config.yaml
n_experts: 128
norm_eps: 1e-05
tie_embeddings: true
init: "normal"
init_std_up: 0.0312
Below are experts of layer 2 (counted from 0) of a mixture-of-experts language model. Rows are named router (the router's row for the expert) and show model dimensions 0-63. Each number is 128 + 32 x the weight over its row's rms, rounded and kept within 0 to 255. Numbers have three digits each.
After each expert's rows: "comes after" lists some tokens at least twice as common just before its tokens as in all text. This comes from a sample of Wikipedia text that the model never trained on. Tokens count by the router's weight.

# expert 58
router:152170140088094093155116112101151161139167100180081074146167085101091108114141171093081172143157162133113115128137135169138098172156104154179140165072114087099082094163121119134116173092092159
comes after: " the", "|", " |", " a", " rock", " October"

# expert 27
router:159144162098029140126108126097171161132136053131125145171143090113098124086108143106112162150147169140160078130114108179176069132154128201164180145100097086118109099193119129138126192137141141
comes after: ",", ".", " more", ".\n\n", "\",", " announced"

# expert 16
router:144175169108066083162094167067164187127197105179114100126165085089114108105094160114119167147120163155089094114121178191140082163130101146138187132107132125120098107167090130123118169144062146
comes after: "9", "1", " ", "8", "7", "3"

# expert 111
router:167171157101100119118116150107172155063160096132096070135136102119082102131124125058140158160132145114100083112151139127114092154147111152142199184096109088104134124192043188108152162139096134
comes after: " to", " was", " and", " he", " also", " were"

# expert 107
router:163152129147077151175078090117137176152148097167107094126169097101134123110076153092112155149185124115094082104138149147148109131121120201115154159091079100116087061111090147113132143096087143
comes after: " the", " The", " a", "The", "'s", " railway"

# expert 67
router:176166175107087138158105099119174148153158076185053115170177098082110087109118144090089168152146156142097108106120166174139083171161116188180168150105097088086104120143114162129106174113098132
comes after: "0", "4", "5", "3", "2", "6"

# expert 36
router:166148156097095101168093135085178172116201102178098060128162112079129119124130169102107183159123155154129098117076142182126097163144124167156170160103089083095086108155113133103126149116094163
comes after: " ", "1", "9", "2", "3", "8"

# expert 41
router:135139165098102100151132115125147167094133068191088092137180071094034112104089148078140151145156179153122103120163164165110104158169111154129139134124105098113121121154094125094108152157103145
comes after: " |", " (", " P", " ·", " M", "E"

# expert 37
router:135149136142137165180103125148160190106148078117104105148172074090090120147098163106128157134150178125136064145168193162106096153162135177127135159105129081075088131174105147174128151100092155
comes after: " the", " |", "|", " World", " first", " a"

# expert 64
router:168154152100049119136122138104180184167192094147104127153152047090106093123098171087099163155168181167111100111134148172127061159182118177181159135090095086109081096140129104123149186121103141
comes after: ",", ")", "s", "),", "\"", "\","

# expert 45
router:143133112127116132159077130127163151071145049172118098161161092118085086099096135108119152162142169181127135104147160138170062156198115125183150131079123100107113097150087179153149197077136136
comes after: ")", "0", "4", "5", "3", "%"

# expert 112
router:173162160093079105167102095087169184129188121164104072169145086086120122114066138100102156133173146134091087124122143155094099155157131159150158135103092095130101120161081147116117166137109164
comes after: "1", "9", "8", "3", "7", "4"

# expert 88
router:159169119082115112141109164101161161098168113160103094117135079076082077114123154094115157129146148171094113099146145187200083155172121171156177146087098095110117124162081129117140161073083159
comes after: ")", "0", "\"", "4", "3", "5"

# expert 84
router:135149181058080123169074110099144182117122107180104057144179080092117106134100169112119211151139153118118076126126170161145111154131122153174149180076107096111096127171098106124119156117072160
comes after: " the", " to", " a", " and", "'s", " his"

# expert 9
router:128132132056118117186099163120159146116137074117113113169159106140094074123166112158099126136143164159129096111145135152103109165135136200109183137077050090036086144189131183108125214110127140
comes after: " was", " he", " He", " and", " also", " were"

# expert 115
router:132155152109114172174082133112139179119116116189131101149145146088129116129132133104131143131165147132089095104166138171146124160162125132125155184060078103106096153142081126140144163102109187
comes after: "-", " |", ":", " the", " of", ","

# expert 20
router:143141134094101096184120137121191184107176094138099083124144111102113128060130148042094169135126142137107103085137164181148100173127100161106155194107077134112097095168099167165083121117097166
comes after: " the", " a", " was", " sq", " and", " to"

# expert 77
router:139169167133089158179113116073161160120123108130113083112119107034123100102155152111129171139164142143144039113137150198124093159136081153131177182085090120100119125146105142116134158110074204
comes after: " |", "-", ":", ",", "|", "."

# expert 113
router:178141173080085104166081136079143180120147082172058113151165113083104094131127152112085163145166168131110095128143124164169098182152103180147154152090087109105089116173118127138114176122108166
comes after: " |", " on", " (", "7", "5", " in"

# expert 2
router:162158151097101102141079097136162131092164110136063113151148079074115112105140127094088168148119155132112065093158152125148105153186122194160160136111103075126103079130108132155121193108108140
comes after: "0", "3", " No", "4", ".S", "7"

# expert 123
router:146163160112068112158094103089160165122154102157110118146164065078112104146120169117123161152164166138088103111128150161157110181155109150158181144088090100120091120149106105123075170121079150
comes after: " ", "0", " (", "–", " $", " +"

# expert 33
router:169146174090153119146122094070129157127191122133092109127166096069154089097119156076096111124147190171114080086158119151100111166151144109117134165106107102126105086163152152114121135117147143
comes after: "-", "\n\n", ":", " •", "Scientific", "Personal"

# expert 31
router:147151166103098130153103117099188163115153111181093112130141087075115092112137147103110178147138148143099117131113139175177087149156127150178165148103101100117108141148077126103128167134099170
comes after: " ", "0", " (", "–", "/", "pre"

# expert 23
router:168165165132110109143098114124184158157155108167096083157168114084107108096127128099121172147166166164149102120108158178148097157162138156143153152076100120085094104134102138127144176092104168
comes after: ".\n\n", " |\n\n", "\n\n", "==\n", "==\n\n", ")\n\n"

# expert 93
router:155143121146071133163101160132182160117170090122130108124192075099098096094139142096073150166146163147102139088122155162145092147214108134182169165077066090125058081118131150133133173131108134
comes after: ".\n\n", " |\n\n", " of", "\n\n", " for", " People"

# expert 87
router:132164160083115147148106126107182170131152088162105060145155078049103113114134162065113178161148149112120085118114144161152113153161132155138136155096068110098091107130107146141156157121095156
comes after: ".", ",", " |", "-", ":", "|"

# expert 60
router:169172184117096149147099097099173181115156097169110096160147087099105096142127172123106157169132171124116098130112120155149093166157132151168134144104102107124098106161103125154109167138101152
comes after: " ", "0", " (", " $", "–", "-"

# expert 83
router:169150134135076121148072137074181152123151084188112104172163111087094102105151146105116155171144155123127112129137130155140123157156135123128151147092121089117075101154110120118133146124078154
comes after: " ", "1", "9", "2", "4", "8"

# expert 43
router:174168138116144133134119119120178186118172111156090107168153075074109096105114172046085153140158156129094108142131150137160101186151132127137180164087097076103127134172137106167107159127093190
comes after: " et", " the", " an", " and", " a", " de"

# expert 96
router:134151165119100130176096142056146146108165077196072101136176066102085123123096174089111149146166178156110099134134148171109099142186137130148137155078113116110108118190126126172087161113093162
comes after: " United", ",", " |", " in", " of", " the"

# expert 53
router:127146159135103104175114104166139163141107112198109143161167095110114122154119169134101123141136179150125114107125208147083107158193125176135137157113078116122096137132111115109102121134071215
comes after: " (", " \"", ".\n\n", "\n\n", "==", "==="

# expert 0
router:176134183078105090142109116118165166148162098166096055115167101088070090137106157103077204146103169164111091121137132162140095154140126172147161143064101088092110117143076119130132151132079171
comes after: " ", "0", " (", "–", "9", "1"

# expert 6
router:166165116073125073146090105110150178089166079162079118138150095075098107070143175088111167139165169170136120123133137179102091153168102155150154146089129095103097103174111110133107173138117164
comes after: "\n", ")\n", ";", ";\n", ".\n", " UTC"

# expert 116
router:147158151096137108128093119083168157158189104119098066152170120085112111137111126093090194145136161149148106122143105170130093144146109155130165143097088121101104090168097124162143168111093160
comes after: " ", "1", "9", "2", "8", "4"

# expert 7
router:155145106062123100164087121060167172125221106153106140173152090088083093108093151107106200159121165140121090123126134173140087166138122152166171131101104089105095119151098108083079170111079168
comes after: " ", "9", "1", "2", "8", "4"

# expert 99
router:133150169119108160172119142131161146122125042136129095161140114106091087145104206094126126129158132130085119088185129128143078138170118153124102116066107112139124139114103109114130131133104143
comes after: " the", " a", " of", "'s", " High", " National"

# expert 32
router:124153138117094098180099132102159157124161125183100107123181081107095114091093163077130169126187145143155129110117153150128113151178074146180130146075059107102112075172103121167131172112089163
comes after: " |", "|", ";", ",", ":", " in"

# expert 24
router:158152159115035140172118090084153176145146072146080130153163113076107103116144152100116171142167154124118072132120135154143073150171112147128142150079118107112113144162121134132098139111095159
comes after: " in", ",", " New", " |", " of", " the"

# expert 76
router:151157149102076122153103158083147171131178100178069076115164085100111063080079166081098187120178146145106112114144143164133114155166119141132156149093082087093103099163098122161091159118083179
comes after: " |", "|", ";", " in", " March", " October"

# expert 47
router:162180173082095109137106139089180146141170078167064085125170080082084097088148169117075184157121162142125106141141164196125106177190101156160181142063107083114108115168070144140121171151105159
comes after: " of", " in", " to", " at", " on", " for"

# expert 106
router:145145194120123100151094117097177170114135093157063119140194093090095114120149148103096185158165145125113098118123117155159084163152115164164171149071072085105080095152132128138116159101112196
comes after: " the", " to", " a", " and", " his", " an"

# expert 74
router:151173163134111124179067111120162155143123102149090140150150151104134122113116118145131143168166135128121118115141148219134095147158098151140147148081117121113078089137091118137128147112089185
comes after: " the", " |", " in", " of", ",", ":"

# expert 10
router:131163200112080097174101150086167156133168095151123161120145090108095131107107157101111183133118169158142105098106158186112079151154084165154143141097101093097062093175105130131111169145107165
comes after: "1", "9", " ", "8", "2", "3"

# expert 15
router:125122103131077094144075149148186156094163094119103148136178071106162143055158153067145176151150157152162103064141143166129120150170094178127146146105092130106083077127121109153108161140076168
comes after: " the", " a", " and", " of", " with", " for"

# expert 122
router:144148174067131093144106104123147161124114116153095074122182125100058092134123160112088194149113172182149072128116142127110094160139102189175126127080067064121103131144116157166153146127112186
comes after: " ", "0", "–", " (", "1", "9"

# expert 14
router:162148126138133111150114165135150141081136084173108143146168112082089066105128152075128142135117170137111130101119166133099107128188136163160161157095097117140102123119121145133122170048114134
comes after: " |", " MPC", "   ", ")", " —;", "4"

# expert 65
router:159145163102069134143083096086138131130163094190088095159175089121116116107142153090106175122132164160098115095150118149149082165204134162136140160087105095107137088168126156143122180103113183
comes after: " |\n", "\n\n", "\n", "|---|---|---|---|---|\n", ")\n\n", " |\n\n"

# expert 5
router:151139111093080118142091116090200160132154104163100086136155136119094092108096157142096169160177153155108125125142130143093098162155134145142151179074101087136104128153077170170142157088108160
comes after: " to", " It", " it", " he", " He", " which"

# expert 71
router:193166151105071092152088112094130144095152045165067118160169073102086086100123151099073154165146181137134082153138188176123122178139126214145145134114089107083081113169110143125110146115111136
comes after: "(s", "3", "6", "5", "4", "7"

# expert 119
router:157180172077075065144101109128172153138153101178109123168167081089088108114107136097090178145155187145130106107113126166147111127157093171152173176083114101093064096154138123168115187077088157
comes after: " |", ".", ",", ").", " that", "\","

# expert 50
router:160137152102088130150103129117176150121145096192095094170168117086086111120131189121082160155123167172120118134097153182154098150139117144173161147070091085101084109156121162122144165144086138
comes after: ",", " such", " well", " known", " served", " worked"

# expert 17
router:132134124102083114157107124143140173112149057136091114135210092114105077117152158115140126150144135149138092108136127126112117167222098149126147155092058124112097106144101131174129138121108139
comes after: " the", " a", " his", "'s", " The", " an"

# expert 12
router:155137135122101136131086144164190197092141069198129042142147072095082135088135138074141161143193162160145053116088115169140109169168105167209166131111115103087111136161128114151152144084100141
comes after: " was", " is", "See", ",", " are", " did"

# expert 70
router:158166150071050101140050130105138166123152117160124127169175089116073086120132122110095193157163150144120082131119133176153077180190121183158159176054118115130115129142137118142111171115095147
comes after: " of", ".", " in", " to", " on", ".\n\n"

# expert 104
router:144172167111111113145100107102154194108152119190105084140158098119119101141170150116123141150121161134152115117132116151123100151140116131197132136106114119113091102190102134141141198125115173
comes after: " ", "0", " (", "–", " $", " −"

# expert 66
router:159145165087088119162089081101176165139158106178078067161169086076089092127134161099103185153145187151119089128109140193149096159142123176175172135096101085099090125151104133145104162122072146
comes after: " ", "–", " did", " g", " Sc", " +"

# expert 95
router:158151137104117094154093139149132161080102124139094144160158092110126106129109173119106144146129168132127102085138195132119109141174116198134131185128076117115095102161127134104105138124060151
comes after: "\n", ")\n", ".\n", "6", "3", "5"

# expert 81
router:164175163110117177144104103082159166137114122167128105145131146045082100103131155095104176163160142128111054131156126162149103171146128144138176194063089096134128129128112148129143155103104212
comes after: " |", "OR", "|", "-", ",", " by"

# expert 63
router:140153142126084142136110135105133163121182091156103110142154069073092115161104194105117148142190190124133084118182142135143097168168137104130142177089106114108114080124138148155107143078060155
comes after: " the", " a", " and", " of", " The", "'s"

# expert 61
router:136137176120085138149047099111141170147112130190110115140177098097090143092113135070130162167150150152119066107185154207137107153228066173161157151094109063092106094128118126133135176155110195
comes after: " |", ":", "-", ",", ";", "."

# expert 56
router:144137166095060154143090125088163172127167117157108065168181101112126109112123153097102181151130178141070096122147145196162091166169100160153145158095102069127104127148117108132114154124084166
comes after: " |", "|", "-", ",", ";", " the"

# expert 121
router:139162079079144080140063140137163182113134129180037120130137103094120155093136133072087174138172135168078100118175119155113112154143075206115163156115109112055062065207137153144079138085112202
comes after: " a", " the", " and", " of", " to", "'s"

# expert 11
router:156146159151106124136086155125135161105146142181107107125162111108132155116123169110107146143178124175082116093116151158169119145121138138134157167105119121098075086152119111080159125126105179
comes after: " the", " to", " and", " a", " was", " an"

# expert 44
router:162159153101088138162091125069198152127159094196104105139158110079096098108144135096120169162139177137131076141117130137153083160153112139147163139082090087092057102176090105162147150123110160
comes after: "1", "9", " Jr", " Verm", " Los", " D"

# expert 126
router:158142131096087102146091134107172144123111117155067096170218101123084107129114173120132152174172167138134128076140130163120113144188088143161127134095114095120092082159095200113118148065052203
comes after: "2", "0", "1", " ", "3", "–"

# expert 127
router:149131139083134097156103126115162186110166099142095088181152080066093108122107151067070152149166145175137082115154119161158097147165112152193151142067099111109079113161131129154157159099097156
comes after: ".", ",", " his", " a", " where", " the"

# expert 57
router:134122165099096099175076122095163178143152079142084109129184084079113122124138165122103175146135188139097099135131143178147066160155110151134144154081100101092128105147128121127132170131118149
comes after: " |\n", "\n", "|---|---|---|---|---|\n", "===\n\n", "\n\n", "==\n\n"

# expert 108
router:130164208112121154126102143102169175125135112169097128117162127083107133101104153056091146153104149156119118106150110190120117144153113141143138162084101083120139095141107119161113174100106178
comes after: " |", ":", "-", ",", "|", "."

# expert 30
router:154124183089099122164073146082147147156160109143092112122176079090112105084117132092114168140106183113115134120125158188102118145180112129168191142059094138100112088163125119184113167136094165
comes after: " is", " as", " with", " was", " in", ","

# expert 102
router:140182156111103161149084125100144181126180131166100084162151090050082112123117145107098158151116159151107089127136158181144096169162101155140190190065064104124112100167099106156148177098091157
comes after: " |", "-", ".", ":", " of", " the"

# expert 1
router:157156152099091126153108135093178175137164085184099100130164093093120103104100180107088171137156169144098120114147132192173099167150105167154190159099091089101106120167087139137117154119080153
comes after: " |", " in", ",", "|", "In", " In"

# expert 82
router:130164170104066053152107130136147185126166105156086110122148122082110134114065150109096152132157149124105104140150137127120093156138109139164163135128098087111113097188122170100157174083101176
comes after: " the", " to", " a", " and", " his", " The"

# expert 68
router:157155139068071099154112142094170181139135112179069078156180085107084091120095165101125168139166173140107119081156125165134103150172098145146147136103098088117104125186096135111113150102050189
comes after: "2", "0", "1", "5", "3", "9"

# expert 19
router:166171156101080110144099131090164178134171083167094095152165077085081107116112141103083156142145153146127078129128139173144124167177107181175149156080095086107102122156115120139111172106091143
comes after: " ", "1", "9", " their", " his", " college"

# expert 28
router:146154151104087109173110150099179166125155112138085129167163057077098075116130137101113168142150176143125104112138163178173097161188117150161153152093104089111077128171093119154136143108080144
comes after: ")", "5", "0", "4", "6", "3"

# expert 80
router:136175136117085092122097135130152138123147098126118125156183092098128080093158138121103149148111180156151063088122158136114094173239089163160142155059073117128086114129143149155112160139090158
comes after: ".", " of", ".\n\n", " in", " \"", " at"

# expert 42
router:160153161134101139139095132083139178136164114153087079164150122096109104142102175109129178153176160146098091123157180174111093167160106142128153149101087077137103103143131115118098151098094182
comes after: " |", "|", "-", " the", " The", " World"